python train.py --hidden_size=192 --n_experts=48 --experts_per_token=2 --moe_layers=[1, 2, 3, 4, 5, 6, 7, 8, 9, 10, 11, 12, 13, 14, 15, 16, 17, 18] --routed_scale=4.9 --router_z_loss=0.001 --n_groups=8 --groups_per_token=2 --init_std_router=0.0253 --lr_router=0.000386 --norm="rmsnorm" --tie_word_embeddings=false --learning_rate=0.0024 --beta1=0.95 --dataset="wikipedia_en"
Below are experts of layer 9 (counted from 0) of a mixture-of-experts language model. Rows are named router (the router's row for the expert), gate (a neuron's input weights, with its number), up (a neuron's input weights, with its number), down (a neuron's output weights, with its number) and show model dimensions 0-191. Each number is 50 + 10 x the weight over its row's rms, rounded and kept within 0 to 99.
Before each expert's rows: "comes before" lists some tokens at least twice as common just after its tokens as in all text. This comes from a sample of Wikipedia text that the model never trained on. Tokens count by the router's weight.

# expert 33
comes before: "|", "-", "%", " •", "=", " zone"
router:55 51 60 44 39 61 58 63 38 51 38 57 59 38 52 38 37 59 42 43 43 40 59 39 53 39 40 57 64 58 37 44 57 48 42 64 59 43 41 35 41 41 37 60 39 63 42 45 62 37 62 49 43 61 58 60 40 36 36 48 63 34 61 56 55 50 57 40 60 52 41 47 42 59 37 39 64 65 62 62 42 61 56 61 65 65 61 60 54 39 40 59 61 41 40 61 39 38 38 42 55 47 39 61 40 61 58 56 52 48 63 38 58 61 45 42 59 39 60 61 62 65 41 37 39 40 59 63 37 40 38 42 41 61 59 58 60 58 60 59 58 34 42 56 64 48 61 39 44 65 40 42 37 37 57 59 37 38 38 65 55 45 60 40 40 50 38 38 61 40 44 40 36 40 41 38 41 56 41 51 40 44 41 40 38 61 40 58 61 40 62 36
gate0:56 64 46 36 47 52 52 57 46 68 42 50 39 51 46 57 33 58 41 46 64 40 44 30 39 55 61 53 54 51 44 47 49 51 53 55 63 49 45 32 54 27 50 59 33 49 50 42 60 46 43 44 51 54 58 47 40 49 41 57 49 28 64 50 54 38 71 40 66 38 33 51 46 76 55 45 68 42 55 53 54 20 52 49 55 49 65 49 52 55 55 50 59 50 45 40 37 35 65 35 69 35 50 68 47 51 60 55 51 37 39 42 48 36 37 51 52 61 50 60 59 64 48 58 55 47 55 74 27 52 46 53 50 54 45 48 42 48 53 50 59 57 51 58 51 73 45 43 51 52 46 35 36 41 55 50 45 32 54 46 60 69 52 61 45 57 40 35 65 60 59 50 49 41 50 46 49 45 65 55 50 25 61 51 53 66 40 49 55 38 46 28
up0:18 42 62 66 52 62 62 58 43 33 61 55 63 41 35 56 37 54 34 49 50 48 55 52 51 39 50 45 51 50 46 48 40 53 41 54 44 52 44 62 55 50 33 33 69 74 49 69 59 38 43 46 39 57 38 60 64 45 51 44 53 65 46 65 67 62 55 49 38 49 40 79 54 53 60 66 52 46 40 41 50 51 75 52 28 59 36 39 29 39 49 59 28 58 67 57 61 52 50 57 36 42 68 54 56 43 38 50 53 52 49 36 63 40 35 56 54 43 66 55 62 45 53 47 43 57 67 58 47 37 57 34 70 47 50 48 46 56 46 46 51 45 47 54 53 51 44 60 49 58 50 55 53 62 53 46 35 59 44 44 36 52 49 50 40 33 68 60 40 55 39 54 47 61 49 44 51 51 49 60 46 59 58 53 43 34 53 51 55 42 53 62
down0:26 38 58 44 51 54 59 47 36 59 50 50 59 51 38 48 43 41 61 50 62 54 55 59 36 68 40 55 32 11 53 38 32 45 49 59 56 45 38 56 51 60 58 64 48 57 54 72 60 51 49 77 60 49 49 51 52 42 51 61 54 53 35 63 55 48 65 37 47 70 42 44 61 55 41 58 43 40 42 49 57 47 55 52 58 24 66 50 45 52 64 50 56 42 39 60 50 44 34 44 46 59 47 68 54 36 32 65 58 40 51 57 47 42 50 44 59 43 55 37 52 54 44 35 54 35 72 32 39 59 46 64 45 52 47 37 50 62 51 51 65 46 59 50 51 54 63 44 48 45 55 47 47 49 55 51 62 44 55 46 64 64 44 45 52 59 48 58 43 48 58 45 51 50 50 35 37 68 43 53 62 42 47 48 27 75 44 47 36 38 59 53

# expert 0
comes before: " the", " a", " his", " \"", " an", " her"
router:54 49 50 48 42 59 53 60 41 50 43 60 67 39 50 38 43 58 39 43 37 31 55 46 50 43 37 61 56 53 44 45 61 51 44 53 69 45 38 44 42 33 48 53 45 58 42 39 65 44 66 52 39 60 58 58 32 41 46 47 57 44 62 53 50 57 51 50 61 58 47 48 41 67 39 41 68 63 62 54 41 62 58 57 71 62 68 62 55 40 37 59 54 40 37 53 44 37 41 50 53 50 46 64 40 50 61 65 45 44 52 37 67 59 40 38 66 36 63 57 60 58 37 31 45 44 54 55 40 39 43 45 36 62 56 58 54 58 67 63 57 45 50 58 53 37 65 37 38 54 40 43 32 36 53 63 36 40 41 60 58 40 55 33 42 46 39 43 51 38 43 45 35 34 35 42 34 46 36 51 45 57 45 41 29 58 41 56 59 36 66 39
gate0:60 56 50 53 49 59 45 58 47 58 44 67 48 40 36 45 43 44 38 40 36 39 50 45 51 47 53 50 61 44 49 53 60 37 51 49 59 29 26 44 65 57 52 51 50 55 47 31 54 42 52 44 55 50 32 47 54 48 36 49 48 49 57 53 52 59 45 44 68 38 49 41 44 62 39 54 71 53 65 44 48 43 62 50 53 39 43 60 62 43 52 55 53 47 37 62 54 27 48 39 51 76 39 62 39 49 52 35 37 38 51 33 53 78 40 65 41 48 55 44 50 43 45 35 53 41 40 59 51 60 36 51 49 47 36 63 55 41 72 42 49 46 60 30 61 21 61 52 47 60 33 42 40 66 41 54 65 51 68 36 57 45 52 57 38 41 53 62 53 58 52 56 40 26 54 53 39 45 47 50 60 51 43 54 48 62 62 32 56 42 40 36
up0:50 59 67 58 46 50 54 55 59 40 45 52 48 28 53 40 62 37 40 51 39 38 50 53 50 70 48 55 48 40 44 58 61 45 50 53 56 51 44 42 54 83 64 49 45 49 43 36 62 49 49 53 64 58 31 46 59 51 43 45 42 40 50 55 40 62 42 37 66 55 42 39 47 47 42 56 63 48 70 45 58 57 54 52 45 47 46 50 68 38 53 47 41 49 41 38 61 27 44 34 51 66 42 48 46 55 53 50 56 43 52 29 57 39 48 61 48 69 64 51 53 58 36 43 53 39 44 49 66 63 43 72 42 46 47 44 50 41 64 69 56 52 63 33 69 27 54 59 51 60 43 55 48 60 31 45 67 62 46 30 66 46 46 58 58 56 54 58 42 57 45 60 50 35 45 60 46 56 56 34 61 58 66 49 51 65 64 33 67 58 53 57
down0:48 56 46 37 64 47 43 43 40 35 58 44 48 60 50 49 49 36 45 50 51 63 49 54 74 59 42 52 56 53 36 53 48 60 42 49 49 45 56 66 54 55 43 32 48 42 45 62 30 23 76 63 49 28 49 55 60 50 57 68 51 43 51 51 48 46 36 55 40 43 38 44 55 51 72 51 42 63 41 50 51 40 40 29 38 69 28 48 53 50 61 50 64 62 47 56 57 67 56 60 50 36 50 42 52 36 47 47 58 41 37 49 52 42 48 43 55 37 40 59 37 43 47 56 43 43 49 51 42 48 42 36 42 49 48 41 47 42 36 60 81 56 57 51 64 42 49 46 45 50 45 65 71 46 55 43 64 55 58 45 51 46 60 51 65 50 49 36 43 35 31 62 56 36 54 30 73 36 62 53 50 50 59 53 42 35 47 36 63 49 58 43

# expert 46
comes before: "\n", "==", ":", "-", "The", ")"
router:54 51 56 48 35 57 57 60 44 52 39 62 61 40 61 34 37 63 39 43 40 45 58 42 58 36 35 62 62 57 37 40 57 43 40 60 62 41 37 35 38 39 37 57 39 66 42 40 59 35 60 52 50 55 61 60 38 43 42 53 69 36 62 57 55 45 61 45 59 57 50 50 38 60 38 40 55 63 58 65 40 58 54 60 61 59 60 57 53 42 38 58 54 41 38 60 42 47 34 46 59 49 40 54 45 55 65 57 52 45 54 39 63 56 41 43 63 38 61 57 64 63 38 39 39 38 59 56 42 42 40 39 41 63 63 66 60 58 65 61 63 38 39 56 61 49 66 42 37 57 38 36 38 39 56 60 36 41 41 60 55 42 57 39 38 50 41 42 60 43 36 38 39 39 42 36 39 54 43 48 38 44 38 42 34 60 43 59 60 37 60 33
gate0:61 51 61 51 35 55 61 57 49 63 52 55 48 45 57 49 40 68 55 58 30 42 53 39 50 41 47 61 59 34 48 36 66 41 53 63 61 51 49 39 37 49 39 79 60 63 31 23 57 34 65 58 38 49 71 53 33 58 48 50 61 43 52 46 35 46 38 50 54 34 59 52 33 50 51 42 54 53 41 58 43 53 53 68 57 62 49 56 63 45 59 50 44 40 37 51 57 54 46 39 53 50 48 66 30 70 67 69 37 45 50 45 61 46 46 49 54 53 42 54 51 69 50 40 33 50 40 59 40 33 38 56 37 72 64 52 48 61 53 49 49 51 36 47 46 66 58 59 31 52 46 55 51 50 59 69 58 27 44 47 60 49 56 46 49 44 42 37 65 47 55 43 44 46 41 51 35 58 45 43 59 51 59 40 46 39 47 47 50 40 65 49
up0:64 45 67 55 46 63 55 44 39 44 49 44 55 48 51 51 52 62 51 17 48 62 39 60 32 61 63 52 50 35 47 40 56 47 63 37 63 47 39 52 35 38 57 36 34 41 81 46 53 56 57 66 51 38 41 48 41 50 31 46 58 44 72 42 35 49 59 44 56 26 60 45 63 64 64 57 48 60 31 37 55 65 40 39 49 54 38 51 54 49 45 54 51 45 46 48 41 40 61 40 58 62 48 54 45 39 47 59 41 48 49 39 41 60 68 45 48 23 48 40 53 65 50 55 48 68 51 48 44 41 46 33 55 32 39 62 55 47 53 50 49 52 39 56 59 64 41 51 47 42 55 46 56 55 51 60 53 41 45 57 65 39 48 36 53 43 45 47 63 45 41 39 40 55 49 50 45 62 59 67 59 51 53 34 49 63 40 51 39 52 76 59
down0:43 52 50 46 57 34 28 33 49 61 42 32 27 76 62 37 56 68 33 47 44 58 68 31 68 52 61 45 51 67 51 59 39 36 54 54 52 56 53 63 61 47 66 54 41 60 54 51 53 58 50 49 75 38 60 41 56 57 37 60 63 65 52 42 47 46 55 64 52 40 63 49 67 57 45 34 60 53 39 66 43 65 46 57 51 48 57 38 46 24 77 43 41 37 51 57 48 53 43 55 53 56 51 52 47 52 51 54 39 48 57 51 45 39 46 39 49 60 42 56 43 47 62 45 56 45 51 27 42 61 52 47 51 40 57 40 61 32 46 59 41 52 31 44 49 39 32 48 39 59 57 40 39 50 46 50 47 63 40 43 44 54 45 53 47 56 44 37 55 50 62 39 52 61 23 41 49 47 44 51 58 36 39 61 51 47 55 52 60 48 45 44

# expert 23
comes before: "\n", " ", "|", " 0", " 1", " 2"
router:58 53 56 48 43 61 58 60 43 55 37 56 63 37 57 37 41 56 42 46 38 37 59 38 50 42 40 59 68 60 44 42 59 43 40 62 59 47 46 34 41 39 43 63 38 57 42 34 68 24 62 54 44 61 59 58 36 41 46 49 60 40 64 55 60 48 61 43 62 53 46 47 37 59 41 42 62 60 65 56 41 61 53 59 66 59 62 60 54 42 37 59 63 43 42 62 35 40 39 43 60 48 43 58 37 59 58 60 50 56 60 47 66 61 46 42 58 34 60 61 55 69 47 33 39 39 53 56 43 42 41 41 36 61 57 72 63 63 59 64 61 41 40 56 56 44 62 46 39 62 43 40 43 42 57 58 43 39 44 65 63 42 60 41 41 53 33 44 59 40 45 38 41 45 42 49 35 54 41 51 47 46 37 42 33 56 41 59 65 42 62 40
gate0:59 45 35 38 53 53 49 43 58 48 42 57 42 38 69 44 50 51 52 56 50 54 68 48 48 28 37 65 51 41 46 56 51 43 56 48 50 49 58 46 50 37 52 52 50 42 61 33 68 43 40 35 54 53 55 52 67 53 63 59 55 50 61 51 54 64 38 33 50 64 54 65 48 60 49 43 53 56 69 53 47 53 61 62 48 57 59 61 54 56 38 51 45 36 43 51 33 55 33 52 48 31 39 51 52 44 44 60 61 55 33 50 56 48 43 33 59 57 41 42 49 61 58 12 45 60 73 51 39 39 51 34 46 73 57 57 45 51 68 66 54 56 74 43 48 57 58 41 22 47 36 48 47 35 49 62 43 50 54 33 55 36 72 41 62 59 37 49 56 50 58 57 39 33 48 44 56 59 51 40 42 46 48 41 42 61 46 55 47 46 62 49
up0:35 64 52 41 55 48 62 53 50 50 37 53 43 65 46 60 48 57 53 50 35 47 63 57 52 55 55 55 49 24 47 23 52 50 60 56 49 49 49 53 46 55 48 36 43 47 57 55 58 75 47 68 64 40 49 36 46 50 38 48 51 52 60 56 50 47 59 51 51 50 51 57 47 50 47 54 63 41 28 52 39 31 57 44 45 44 53 56 42 53 56 34 41 31 48 65 47 46 50 47 32 70 33 47 47 45 53 34 43 42 62 58 54 25 42 57 29 56 46 51 50 52 44 77 56 40 54 58 62 54 39 45 47 38 51 32 68 62 54 45 40 33 50 47 53 18 50 38 64 47 49 53 50 68 45 55 52 47 61 52 29 67 47 67 33 49 53 53 53 49 61 47 62 53 51 55 41 33 48 48 45 48 63 53 57 52 37 52 77 54 31 45
down0:53 62 60 40 35 55 47 37 37 41 73 36 58 46 23 53 57 49 46 57 54 54 32 59 36 49 57 43 57 67 42 52 55 59 40 60 48 50 53 49 28 67 44 64 56 45 43 48 39 60 74 63 46 40 48 43 48 43 42 50 61 44 39 34 53 36 59 53 39 56 28 43 59 51 43 47 51 46 51 54 48 43 44 59 63 51 41 56 65 61 51 60 43 66 44 42 50 61 47 35 52 53 53 51 60 53 59 58 61 29 50 57 47 31 50 52 48 48 60 60 40 64 42 65 65 62 55 45 54 49 52 58 48 37 39 56 55 58 43 39 47 64 43 50 53 56 53 29 70 48 65 74 44 59 43 43 68 31 49 52 54 42 49 69 57 64 40 58 41 51 48 48 41 68 43 72 35 61 50 60 50 59 45 47 42 51 48 28 50 52 34 47